{
  "d_model": 128,
  "d_expert": 96,
  "moe_layers": [1, 3, 5, 7, 9, 11, 13],
  "router_score": "softmax",
  "normalize_top_k": false,
  "balance_loss": 0.0103,
  "balance_bias": false,
  "lr_router": 0.00145,
  "norm": "layernorm",
  "tie_embeddings": false,
  "lr": 0.00221,
  "batch_tokens": 131072,
  "seq_len": 256,
  "train_tokens": 673400000,
  "steps": 5138
}
Below are experts of layer 5 (counted from 0) of a mixture-of-experts language model. Rows are named router (the router's row for the expert), up (a neuron's input weights, with its number) and show model dimensions 0-127. Each number is 128 + 32 x the weight over its row's rms, rounded and kept within 0 to 255. Numbers have three digits each.
After each expert's rows: a language model's description of what the expert responds to. This comes from a sample of Wikipedia text that the model never trained on.

# expert 16
router:135125106107141115098083146093146136090143168170102128154137132167162131163141096089121092151141132138146162087150083078101121190093074147165103119119161132136117092143135160162089080108097154130159132107112085099160193123076078170086080091130063128148128121132173149086175118101178092134174101088126201125163134177147132175170151162074064177128098163147185163135129156073099120148105
up0:102173157134160151153153160118153172074095120124164166108108108130149149093104170183129124076163115111132151111082128108135110146159150105103106050113138087104165152135123147121116144112137133117077155122121108156070106095067103190097193135104135151087103172060086148132116164104151068142106149114126162124121180100100194096065129196148121163148113132098174173107099181171189175153120
up1:154101136098114196153134107139084158178148150067089158169114159133038088179142107137155115128097154091136098147116117115102070112188137206151137095173146158117118174127039055129159123127174146198119138133090125139127168068105117096142177187071123143120114126124127100157098144095057145157099139083095119133167146116125119127126136108115110118145129166077152117141156101113094104155105
up2:066125093110173128098142120175100170163131119070155139122131173131111101113129116098099054151055107124111172149132209158141188133129111147110103117131153156123125096154073086084182106122102146151121186110161136151092124149129154153149159154110160117159135180039081133149100167176105138151090113086163062144138097162131124172116090142132084103127103126112146075141098165075166187146128
up3:145159118117146108115128120124094104076187101068153123159149126091138187176152128132169140106138169127117161165080164167129070136145141132100109081154072119136095128164151113097136180113147124126152193169081115163100130104161129078092104150115148144140126123157200112115120165120151161254149157084092110058131144112120106127147089079143115141091088083094091105166094082116174128155154
up4:121139099137109137120147081191119122122155098110182122123100159157173128109113106191139169147132087187133142110122073113149081103123079096126114069095129113080132115143187120122073115185126048139130144124131120135126125092116202134122081182111182102159159161112114104127177099087101179122065110156113187107140113139104137139079163160125187088132097136136121092102178129117100094206184
up5:138146112133138117101153148118132118143133123106088152140112042131141115130154155214148121181137092159186114104098090131176085110169127071166166099137158227108150120121137124133161140141145133122177153185167131114131126096115111155135139156070099111130123121152101103107121204111125146089210164181111038088114115111107111119154148125117049124114120123079102068090155166092148148112100
up6:103111116144138118125088151136148144148179132120170187127144176092129140088153104093031112050148121107172105148094169181152083140084141093107165145113104098107170152119126174117153152108160129098141148124139155110096168090175070088125155150177136107051102103141150133115093139071146094127133131122100110110131039134133129105155106150128166178133089078173123139106067092160136166122052
It responds to: Final pieces of place names and proper nouns, such as burg, ham, ory, il, and States, Soviet (Birmingham, Bakersfield, Compulsory Purchase, United States).

# expert 49
router:121155157121092097137105151089130140130179124125156113055089164189086146107171115169168200100101085094133086158080070104092122096120148119107202150124169097114050142073145138163145113110079157134141091077136178128109097128168161167159116134121187103155127128155128137156073148167104107088129172090175107113112120132131189116136103122168158155161167077142109178145172106152147136097113
up0:095121117118201116158122126085168106169129157164089039088145100124164123185138185150070135089123147114117170131126148199131150107142169077090163135121109191199144120144113152066150099088125118104170128088161149099079151142114142086120153169112118101113124107081112129152111167139135162120169161070143124145121105148188185198176128126104108093122095085084158150115123142112179129156143
up1:107108065159169178156186100199113132173121086152100116072111157153098124157119100078171154132100131141133126094107111130191157078140163127165151122127129015150118097099152079049164158079088078100132182112085133192132154120105119126133120168106118141091169181117163156103123094112114148090137099154133120111135122141105121165182153152134088093108114107142140130116147185151093172134101
up2:168073146132154137153109087108085122167094133153075128087138151139177106168208127110153103127121072123145103111147112118060199152162140080169082135095202135149110118171060140130082171108133143083147156125155101144122127106096104181096096109114131077082063113093099070189165170116081176129135128178099154115141131123123127082146147090128112103137132165135140125086132129149080111186138
up3:164135089121120150176121173152095121112163108113101128100106138108103180229082106093174120162144095080096160075100105086137171128146155106106129107150143134084099130127099127072166169215199053186157134109091167109110119142143189125156128161141095140053139121072167065121146109116146098138100130099101114115106134114099178148106137134109124121129140115089174144124098152146099185104118
up4:114112087169142164148165048102107081179100138163126122152122121139163127190170206123097124076172153110108061089116117149128117106210123093072133131134148140189159103150120174113093124138131107078113113084105148131137094149113137110080112187099092137121067124184168118139160079091123201115097108150125128144120167120179136086151095088108129152114091111182154102076121152103155118160140
up5:118095198148124173165124103129100102139137092112092105120104146116149125228113111137079122206159162117085149096147124145120173159115149208134184118104182145091104064110147170090092151106117161107106101116122094150129133060105153113136105091149101099112083108150128168054115149085124077147138144091093128138159189139104109127142193111160180121119185173157132119139167126120156124175151
up6:145119087102178182140148027176178127113079140133130174064083117103152090131126138073131148172141159113066048107053131141170175134174086167155102136193089152139102129157107124130127130109153103146125146163128123152104166091091128087117157172113152147084120098085116166071163111106069139131098115137078074141113134151079109193111144106127141125116140131105164103106107099137132153123115
It responds to: Final digits of years and numbers in tables and dates, like 2025, 2016, and the space after a before numbers; also me, particip, result.

# expert 3
router:089131142125095130141151110178135148178152128096089070141081174126090128141124116161178143126166106117101118168134103073171179089141119126111137152106169117135087070146115143103150118137156101140113183123150133194131119159167088154118106088096154159158134097151148152179131159106120148091164181097113138107154144192134214163096149039117079073072091108097133113129180170097086113078087
up0:163129144049151162126134086098142081097105167093109130104123111116124106181139179118136143140127140185113134113082125127114127118161091151192149164126138193169220113112129171109194087141151062128140145113112097082144156073134110154113144125109139095124164106146180111073104084099113150146130112103157110114105086105109048120192126136153203127149105084149144121163068120099166171154168
up1:153078140106155115152131149134150059163087064145171162083138141120135110121135117152164155135136108134161102157139132124114109124146079085133098075100126046125150118140155066155103121202157104138109125083089127154179098147174113092114152154197133064149140182186145119150063099112118109143142107133187104185089084138094090102098147140169135165164114148182090066109144153169112101164133
up2:082155089121093081149154155123079119126130126128161193128158151115142107109137079144118103121215094093086171119124086117124132138131148128145158109152144157094142109128113111135069119085145198080100113105074156097137119089113175116178178092177120133072054140171103099217074161132089125117166160162147145166111132210107103100154092126126175096182146092131106141146150133164114137140131
up3:157156154168143109114133149148135122164081125111163109163187099150086101139132107150151099196089107154129133122099200103192101112126133238151094149092131103078137142139127128113121163195109156129096156069161120053159137108132092130117096115125119126123073122172122140099108089111099101128083167137103147153155146118141152100126106137164171053150187103117089172155098101163218128135155
up4:121198126143120164166115095091136105085101133157132119135090164098172128074110138084098151162131168125162156103176165116110124168130062118128076129059121053155093112127133161182143075145162122077108099101202082163060144166141180151117104112135156086099167123196075131137137124167105104149102150122097192118100127134114130159118130159125153134144106124175154070141125157174112157141067
up5:172082083141114119113196127174088161145113150158110137169110148070135150106096098101162100145119141118133110099148199116132108098080098144105156136138132196166089129162075227083150181091069153197150117149082183132108154153152141075132105150129122090116046137129183113153160106163138114115150125154132125157133155173103164165123176100132110099132154114190173120113118108171101118121142
up6:080191157098140170083133149124124104088180078125129118140144146132145113163120114148068120151151104151166078133096172135088147131147120083124156132098144106127107104123143188131133083180114106141099119152127095136097133114096139149079115150095092143173115171195143088085162155139219130149164107164139123116127119061066101107138106150049119145139091159085177154079117158030169141156104
It responds to: Words right after an article's title heading that open the definition, such as is, was, a, an, born, (.

# expert 58
router:144172166161185165150081124181147122116119085114132139120163094118164158056159120153150118113153105162139093089176143148138102155158107203104142122085089167174112124074107126125085154108100130169157173154098113140112151070103131151180093153102116106116124091171183086118094111060124154138081134105147186079186121152091143133125114126161192087141091115090111153066056130130159137135106
up0:114098107156135089129146158159105117103113034122105191087092119208122124128103180095159079154154190105152185161082142125139095168125128115140129117183099148094109154101098152126116121131100191137125188110146093087208066113175138104097113155137126130154084131123200121113134141146191146120140126143166142131153107098176121079150080132158072097083146127119081106117125132091105164173107
up1:088168105141154111121184125107081086160117139172094142150124086118178152169164126072112119166172119149108100131143080184127146120151172128085087152118170104182105144129112096084128134146145133174184064136170059184095090112109166138111160166091122106144124125098077133111147126156088152153107117086100115116084123107135145205140156108144084150061085063160075099130163109109083079138114
up2:198140152157114159103131114107096142202126135103107210175137097120172090119086147111125102103156102160089099115131132096170117127112134168160114125074160082152161149102129126116118103076111144135103142153099096153055135140156165102158149175085157136139119094110064094166151077103149114099168076123071142158165093156150164150183081142100112204209093117126063147114125120107140127100113
up3:148118168166120120160136158075138140093138099236140114088149094075138085117140187120086074164094123126150166152103089144099102083130122103142139076148155154187163168162111122146130158107177140124181127059119096156158093117169133112103168131139138129150095118122132111143112136107179113132163127126172160132185140171127096079032117143147062099101128114135140104181161127161163142184085
up4:131069075143184159104155081083123105144123118144138085168147110146170071125116103077181199091116128081113111108141106122078096170158147095141157116168140159112151076110081160119120167163138080145156068113204063111123125159115124100112136138127121139157098153106168160103135131118097102102146115144122115133121118110103162176148197079158174139117151127187059156079175129098154077105174
up5:150177097149110121100152083094117107049081123110101155123155168159201150098161163170132106137134133080090171142138142144119129174140125135180121077128124140127150114106175095074043087122137158144164148132157127083134124117130075055078170150093088128121153102129103061143179157185103120106150150124111151099134152111116114075154154168156157104133103172155175114127157114137083149215155
up6:091161111178083101209179170148145118119115141124143143146152107122087133140103110134167105176165173108100062124149117141100119158099153073130143109153161110157105141103136113107041119108101116128105138078138124165114103119152161106129093132158164094072059139102141086126133096127108135138144134147152137160130135033159145149133036209105137179152134176125184120045154100118140145112106
It responds to: Nouns and verbs about films, albums, songs and performances after the or a, such as album track, film, performance art, episode, composer.

# expert 22
router:065158101103128208129148115120135148117087169157084107162087131071135131120152141118155104110132140189143097104134106078143161160174108085140129128137169174113144071136132175137094129173181102173184144165175095081141068152100108165106145092150118166102170119093138158121144176118142139116187112064117097083149100128168087168126134136093115142085097150151081119076200132085097076118150
up0:149114129182134073163142132130107063141139159064089126111135112122132165097167155088162102131156145160108102150090118120195146145103163180081128127087117071105165206102068101094143198127098124126077132142104074113131113088164100130117126164122145090149125174070070154141161126181129063112105157143110092130170120105113142083136162180110158088166136143146123164111106142138061130147192
up1:156116171161089030170095079132083119064135135103119152134154180147085201141104062143186155190206147094112154133141148180145129156118160148168113151191096123139125138115159143088086115115110140120165116154109080071143133114124117147106108062146090122145140142173148123135111121157156120154128135142055120073080119175103180093160161110117134129109127121088162087161109144175117111127129
up2:181097140189150134173099115132121085158160139066131139116106083129092098093111134175113146147121056142074168075111076148126097113157150075118115088159133155158183177068165056088100167123077125143113154214096140154112153163127135149114138069115145093169109081117075145146077137144117155131102153166097094108095099151146112131155128106151134097097137107106158192138163128145088182109141
up3:136090095121150091181080086163106081152115144147123126210159165183118112120127108140162200119114137059135124136140117134082148082078155073177154112091141123122143113174142145132098123108127103182212112108120128150152120056122142121124177092057210140170136128176123125155124101159117132142186130162134132098143137110078138123112102082158122115137111077148202119109125178127175126110086
up4:134152109115128126105113207185139103091130145057116153098158057104078155145096096112140152122132139084098138130177122137111130107083117193118110167154107128102179144120143132140105110102112164116084173130216139124105130102103110117112081128169145171140094056205180182134122117204171073152098155156059091154119129143106106089149110113158173135156140110134093183164132144159144122113116
up5:103135123147087121146185096111158107225104117115128083126152175118140079156170172126101096172111069099158210116134167150076111123135104093126138128072132098125104165218150111120112176133093147100126137149155122120192153177132183114151095082173134136118120092068100097094113123128115178166095127165122073120123071109159105122148150152119138117145150128128069152155087112154190130153167
up6:147128157112125143091134159125134134102120101058169097093138086162176099169118165172209205101152096125096121176153100162066167151110125110102152098151106145115178159119104063129136130136104170122144152162103133117118118135094135078101093138143165164091160146111109111107083132097143167165107128123077129179064121082125060115180128153087153147142087117115101094132133113152163200098213
It responds to: Endings that complete country, region, nationality and foreign personal names, such as ia, ian, ish, mark (Valencia, Danish, Denmark, Alireza, Alberta).

# expert 9
router:131087126083090198133117135089186130166159172078141143122072167131146178171117140094060086103100118110121115148185156084081108185083112151170182113145113123100142090116123119167127103218114135137130165109140086068125173103116135163081150157139106088108133132140107124121088162108142132086137139111172146124115093139141119139093128181153144102155047157167124112154182168064108157129167
up0:108108210132179127101102200180112155128182125143044136124133056130095137127099073080109122114132119115114121111191149099145120139112148104105147076183120155143094130076099099106111158083134137093142175137161117161132096135133144123093114163085104118091120152080123185129127139140095069116118110117046118188127143105158171177129133029121091176157108151107080142116113135125123138171130
up1:122116179161167080134109078210084170120199120127096103155144092111156111088142079129177066142176134117053131122085105174082156117161243081120116076167125143149096129172069132098108146122149135115111110111108144126087116121128115152158107181108121088126151142115119127114123085084124161191153091121136127134158104134092159100102091123159145092171126118076107165114154097156148152149104
up2:112173105149112182153166185176140176131131093151040064151137147103089168098144123190126139101118137066124170084162133115175149127140121115092112202097147168119065144137151112161138092108103073090119109155100098184151127140174130152127129129121144121114089090152111120084083101112118108085161060173133109147134118160111103096191159109159167192127090124087157146115119119145089183120108
up3:134089142135130135146066159112107128055068133094155125148157104105102115103092141099167136147178191127147159082160156122149094117143117149093169132101130135139162149170099207145115153169167113120082129137185138107122119204138103095178098100169164129147092124156132097089128162080146095158214107110115156085084136106139144115113154123200170059096142148205106120096122158126156100108097
up4:116144145108129098172174121169108123198169109094102190168119153135120158068122114119169072098128130101153084097109139152130108111195172124132152068142098183137116164102112075117136134117064113092111103193089165159060143132118148122131097147066187088125160144072170108137121106108111173180107150122114126117150097107157079156133170125084126217140067141102141118107149147126084141138095
up5:101111111125121154108062121159141183113076139130105156136092108116173126110147172143126070149167170110099131082109066114092100135160098119163105146134189086195156076172139181153126145132100177154097106139151149081126129161120123128134056107079153152066151105159107156145171103120104147177116138206102129092085132147134105156147182071097115198158077099105138185124145127124079113114110
up6:108142115137194114140182148125096158139108117127135132147103112143105141174104159110097094185185166081154217093136092155119139124129095145117104138166099159152132067141084097050135122105092141105071150142080139127113153138119158076115137186151087158107111144155182145102164111117195171129133143123154103099102124072129103135221101144114111146068111115086139165129057114162141112094189
It responds to: Middle word pieces completing common words after a short start, such as per in operations or property, conom, lear, iginal.